python train.py --n_layer=17 --d_model=320 --n_experts=64 --experts_per_token=4 --d_expert=32 --d_shared_expert=192 --activation="swiglu" --moe_layers=[1, 2, 3, 4, 5, 6, 7, 8, 9, 10, 11, 12, 13, 14, 15, 16] --router_score="sigmoid" --normalize_top_k=true --routed_scale=1.0 --balance_loss=0.00439 --balance_bias=false --init_std_router=0.014 --lr_router=0.000887 --vocab_size=3433 --norm="rmsnorm" --norm_eps=1e-05 --tie_embeddings=false --optimizer="soap_variant" --lr=0.0022 --beta1=0.95 --beta2=0.95 --batch_tokens=32768 --seq_len=1024 --train_tokens=263900000 --steps=8054 --dataset="wikipedia_en"
Below are experts of layer 7 (counted from 0) of a mixture-of-experts language model. Rows are named router (the router's row for the expert), gate (a neuron's input weights, with its number), up (a neuron's input weights, with its number), down (a neuron's output weights, with its number) and show model dimensions 0-63. Each number is 200 + 30 x the weight over its row's rms, rounded and kept within 0 to 999.
Before each expert's rows: "comes before" lists some tokens at least twice as common just after its tokens as in all text; "raises" lists some tokens whose logits its average output raises strongly, later layers aside. This comes from a sample of Wikipedia text that the model never trained on. Tokens count by the router's weight.

# expert 11
comes before: "\n", "==", "-", "The", "===", "|"
raises: "\n", "\n\n", " S", "S", "D"
router,227,244,221,207,179,204,187,236,168,284,126,174,216,187,230,206,207,204,175,235,182,224,177,175,144,209,207,198,214,193,159,177,189,226,164,185,197,189,202,209,206,178,210,247,231,248,251,237,190,207,257,257,158,192,183,222,200,205,141,276,200,196,199,174
gate0,125,171,150,156,190,177,222,229,200,197,217,191,243,212,211,223,170,213,266,163,214,151,199,171,207,231,187,218,219,158,210,170,244,186,223,182,160,199,174,227,259,178,213,169,181,263,204,238,189,182,204,222,240,145,159,206,227,267,184,178,201,211,214,222
up0,187,178,233,216,157,179,184,196,216,220,204,175,211,184,243,188,196,162,211,164,230,204,200,211,248,180,157,165,208,228,170,204,235,180,212,206,260,213,240,258,210,179,152,171,223,213,178,233,144,183,185,220,210,190,241,223,191,171,190,232,227,223,213,198
down0,212,180,233,182,188,184,197,219,176,223,235,218,229,227,228,218,186,187,187,156,175,181,161,257,265,228,163,218,185,228,227,219,213,218,169,247,177,162,211,183,188,218,200,173,249,192,204,213,201,260,244,191,173,222,219,182,241,206,186,188,179,194,282,218
gate1,157,219,196,209,129,272,175,186,201,202,246,202,232,243,239,201,210,175,205,154,210,154,202,208,178,218,148,221,169,199,240,189,209,190,203,186,252,190,227,204,208,175,234,231,142,164,200,267,151,232,204,224,166,211,213,193,236,193,170,196,196,168,202,180
up1,209,209,207,151,214,169,193,182,165,194,182,222,218,200,189,151,203,239,200,227,211,171,248,218,245,228,168,222,243,195,225,225,239,192,180,181,224,165,190,195,170,186,149,149,149,179,166,154,231,183,180,174,187,209,213,188,153,181,215,198,203,261,205,198
down1,222,231,230,261,174,184,176,227,237,214,192,204,188,119,200,220,181,280,210,190,187,219,276,201,223,172,229,165,240,230,231,247,246,169,195,163,163,151,204,222,147,204,199,196,226,202,211,252,204,152,199,164,170,215,219,193,203,207,202,223,214,196,195,208

# expert 48
comes before: "-", "|", "\n\n", "| ", "\n", "=="
raises: "\n\n", "The", "St", "M", " ", "Sc"
router,253,211,190,213,210,175,191,235,209,231,189,166,221,210,201,192,158,189,172,195,175,139,220,205,230,243,220,144,218,197,185,224,217,230,246,179,150,168,257,226,205,155,181,174,181,217,184,176,200,185,183,229,204,250,194,216,172,178,171,201,216,249,193,233
gate0,194,195,175,218,182,149,211,189,195,178,177,185,214,191,196,192,203,175,220,224,201,213,210,231,230,145,178,207,183,196,207,221,211,179,234,228,187,217,184,147,274,144,290,215,208,265,236,187,208,211,196,195,218,141,238,189,217,198,197,254,186,123,224,179
up0,183,200,196,236,219,146,168,217,192,196,197,189,194,197,159,211,205,205,213,180,245,242,196,188,200,166,202,220,187,199,196,220,233,214,207,218,227,159,193,136,261,198,209,263,172,261,235,183,195,208,156,193,188,151,205,215,239,216,217,194,147,177,215,217
down0,185,202,203,216,202,218,208,185,220,194,165,212,202,192,222,161,252,163,183,177,201,206,126,196,214,150,212,212,171,203,195,166,217,173,204,191,157,199,199,172,297,238,176,220,198,169,176,207,194,246,279,211,216,161,225,221,202,240,203,179,199,192,194,246
gate1,182,170,231,177,194,194,199,197,185,245,183,183,218,212,218,227,215,250,223,187,195,214,209,181,202,215,197,242,202,185,158,171,218,203,172,212,191,153,163,161,170,258,192,180,246,150,167,221,200,205,248,173,231,158,242,195,214,243,258,225,191,184,252,203
up1,208,165,190,158,220,162,213,218,189,195,197,145,195,178,210,281,191,205,213,187,247,205,187,158,215,153,172,183,225,218,121,186,218,247,189,245,222,195,145,148,186,195,239,218,200,192,225,222,197,160,209,185,226,147,193,185,203,195,226,238,190,219,194,237
down1,200,174,256,235,206,217,266,208,213,216,213,224,216,225,179,245,149,132,217,211,189,158,157,236,215,229,135,199,222,237,199,191,181,187,167,251,258,189,234,202,158,213,200,176,147,230,181,172,225,212,176,217,192,154,193,207,195,166,163,205,162,216,197,196

# expert 45
comes before: ".", " | ", " |", "–", ")", ", "
raises: "-", "–", ",", ".", "th", "%"
router,189,192,191,175,222,246,196,141,208,229,222,175,199,191,230,179,211,201,167,193,194,178,239,214,236,169,256,194,173,229,210,173,210,212,224,212,240,201,197,224,156,159,192,192,230,212,205,196,215,205,232,217,176,172,255,154,255,166,180,253,233,167,249,208
gate0,166,186,185,182,228,232,191,222,187,270,233,238,230,199,222,175,173,216,205,209,182,191,225,163,235,174,233,160,189,213,255,218,215,233,205,202,248,198,174,221,189,154,230,172,221,199,164,204,214,175,211,222,188,162,188,171,237,217,127,228,171,120,251,134
up0,275,202,169,188,211,178,219,174,184,178,210,234,200,250,169,158,184,170,192,200,190,138,182,195,204,178,211,182,218,198,254,166,179,214,223,176,209,169,149,239,244,165,229,234,212,184,193,221,192,230,256,211,156,181,219,224,176,195,185,225,263,215,222,166
down0,162,227,181,213,215,226,181,196,221,215,170,156,197,142,196,140,214,167,179,214,221,207,184,182,239,188,224,204,212,253,181,201,185,260,204,152,180,214,220,150,183,208,199,184,228,228,232,211,213,215,199,238,257,189,181,192,235,182,213,206,181,215,187,179
gate1,203,145,209,213,236,200,202,182,200,183,136,202,208,229,211,237,222,167,231,195,206,182,194,202,227,176,178,216,142,183,197,227,215,147,181,183,171,241,204,225,239,195,196,176,193,229,179,155,176,193,170,209,232,183,258,186,220,220,205,225,219,142,241,260
up1,215,168,215,180,238,225,197,199,183,271,293,225,236,236,215,172,130,220,200,266,222,193,221,160,231,250,150,206,197,215,221,258,194,230,166,202,205,194,204,164,198,236,157,155,201,168,198,193,189,181,189,183,182,175,187,238,224,211,206,152,219,192,265,191
down1,157,171,206,170,205,182,181,252,154,227,219,189,259,168,191,201,202,203,214,157,273,179,187,182,238,254,224,169,255,185,214,227,193,170,143,192,197,164,194,250,243,215,188,192,182,186,159,238,213,194,188,149,229,217,150,212,231,209,184,209,228,197,192,206

# expert 54
comes before: ".", " | ", "–", " |", ",", ", "
raises: ".", ",", "-", "–", " (", "\n"
router,187,171,204,210,205,232,181,144,197,220,213,160,186,276,198,198,219,203,156,179,196,204,231,189,231,160,238,180,164,198,183,160,224,225,217,242,213,164,174,199,170,150,147,205,219,226,230,177,213,212,183,211,217,197,196,190,245,242,193,228,203,185,200,205
gate0,191,163,144,217,196,186,175,219,166,195,218,254,246,247,200,213,204,201,228,222,225,219,124,231,229,172,156,172,155,176,221,212,211,133,197,210,240,190,182,178,198,246,232,212,204,170,225,217,182,187,181,158,176,207,213,216,231,200,157,192,216,181,235,206
up0,229,159,223,164,194,180,175,189,218,207,195,158,212,194,246,237,211,203,222,183,176,297,217,170,201,221,186,221,150,173,174,204,231,233,190,221,164,140,253,222,207,227,183,175,180,204,184,214,179,176,195,189,266,207,201,139,247,223,171,207,208,197,205,211
down0,161,203,200,193,234,228,215,223,205,163,184,213,178,181,217,221,167,171,187,186,221,173,174,209,216,165,256,213,175,238,202,169,237,244,208,158,178,225,244,228,217,182,221,250,202,204,203,145,228,178,162,172,178,196,209,199,225,171,219,168,204,202,194,176
gate1,181,191,218,203,203,204,195,160,198,185,138,264,254,258,180,205,235,192,177,193,162,209,212,200,200,207,198,207,199,187,177,153,185,159,228,209,126,166,154,202,238,183,247,169,157,247,233,177,189,219,148,206,209,224,213,203,183,223,176,194,214,179,184,218
up1,198,195,203,196,221,220,203,170,203,257,226,220,161,210,153,231,172,195,178,236,296,206,219,119,203,186,177,228,192,210,220,219,196,251,204,199,233,213,207,163,137,224,198,208,209,239,189,204,190,209,165,204,192,168,112,230,252,235,185,204,199,210,176,213
down1,196,157,154,176,219,219,190,241,215,165,197,207,235,162,169,191,206,197,192,196,190,216,195,212,188,222,193,263,199,170,210,179,226,169,171,224,160,228,166,220,193,229,176,200,185,213,157,291,181,217,208,207,197,191,196,204,246,247,191,182,253,208,220,185

# expert 43
comes before: "ed", "ing", "s", " of", ".", " of the"
raises: "ing", ".", "-", "s", "er", "ed"
router,178,167,204,263,224,233,141,181,194,199,176,162,184,202,216,237,178,143,161,158,177,192,215,201,217,141,184,230,170,223,130,140,213,230,209,213,161,154,238,225,229,219,222,210,159,206,143,175,165,215,203,176,180,263,247,126,160,177,163,178,240,235,183,202
gate0,205,229,164,133,219,186,189,273,226,189,201,210,165,216,196,128,202,169,215,264,153,196,242,140,156,205,225,214,174,142,187,191,242,212,186,203,169,170,160,208,196,208,177,240,185,167,151,163,206,223,233,211,188,205,259,153,172,210,164,184,223,248,151,146
up0,196,225,202,214,179,176,207,177,259,241,200,191,160,214,217,178,203,238,219,184,233,167,229,212,197,218,235,224,229,188,243,202,226,227,205,212,234,229,189,227,216,161,230,174,219,179,195,237,193,175,223,211,258,150,161,191,246,232,204,155,157,203,135,188
down0,224,211,219,234,173,182,252,184,216,180,226,175,230,163,211,227,286,218,260,222,208,130,225,230,201,272,204,164,223,218,222,160,189,166,184,186,250,253,167,243,168,198,176,210,195,248,211,206,158,208,233,205,160,198,181,247,227,194,190,198,236,173,239,246
gate1,149,227,224,213,200,188,215,167,177,257,220,220,264,115,217,220,228,183,207,161,157,230,210,221,223,152,211,198,216,246,273,204,194,244,192,202,284,201,222,262,152,170,258,226,181,194,140,208,182,222,210,196,177,208,183,249,208,229,170,196,235,188,221,166
up1,182,155,213,176,230,145,234,233,161,179,199,192,219,119,211,178,211,212,183,262,212,179,226,166,186,176,223,192,202,200,222,217,183,175,241,227,163,235,160,211,148,188,206,268,179,279,244,184,196,167,224,194,215,223,205,219,229,210,223,181,177,161,201,230
down1,254,182,185,231,187,239,199,211,203,192,174,221,156,193,184,217,198,191,171,227,182,227,209,214,188,219,218,145,204,228,181,211,183,178,267,193,207,182,242,195,192,181,262,222,165,185,179,240,197,221,208,241,176,229,257,253,187,181,159,204,233,207,145,208

# expert 40
comes before: "1", "2", "0", "3", "4", "5"
raises: "2", "5", "emb", "1"
router,223,160,279,268,220,201,191,208,203,229,244,271,180,225,237,176,234,211,211,188,215,208,237,200,188,208,99,210,190,139,235,193,201,178,189,184,197,210,213,255,229,238,186,175,193,249,199,193,157,204,169,231,211,165,203,211,203,212,161,218,179,213,217,191
gate0,183,218,152,148,200,184,169,231,174,168,196,196,234,211,221,227,255,223,259,111,192,164,228,253,199,205,178,255,182,203,237,160,216,140,254,171,258,152,202,132,163,218,242,236,168,203,189,205,198,230,219,169,127,221,253,196,194,210,212,242,218,102,213,228
up0,252,275,199,204,209,201,200,273,219,215,237,203,142,203,237,165,235,158,173,238,182,237,196,258,161,198,165,217,205,180,200,284,196,235,221,178,177,207,235,232,209,158,200,189,199,245,207,201,216,175,203,256,289,129,202,249,218,128,203,205,154,182,252,259
down0,228,215,210,155,198,227,211,201,196,236,190,186,166,216,184,217,182,180,186,206,191,198,187,243,170,211,207,212,180,232,175,217,212,169,210,279,190,266,185,257,206,158,197,246,189,191,176,253,205,176,222,238,189,151,203,178,211,174,203,241,212,253,179,155
gate1,168,155,301,223,204,207,196,177,221,166,196,185,225,215,255,217,185,208,187,226,225,193,214,140,176,201,164,211,171,154,181,224,199,234,168,217,205,201,194,171,187,130,152,193,187,234,263,216,162,179,204,188,222,211,223,166,171,231,180,276,181,189,264,255
up1,182,180,217,220,139,202,218,192,224,205,198,188,170,228,193,189,143,225,202,192,189,227,174,196,171,165,201,149,181,247,224,245,196,189,182,204,183,215,217,207,221,192,134,174,228,147,194,196,168,213,195,173,195,110,183,155,221,174,169,226,227,203,211,175
down1,204,203,184,162,161,179,157,209,204,247,218,194,238,254,194,259,165,187,238,207,186,190,231,200,196,202,217,147,169,209,245,206,211,210,193,212,228,145,223,216,198,238,166,249,229,172,206,185,178,200,130,188,251,232,214,172,200,216,165,223,181,201,182,230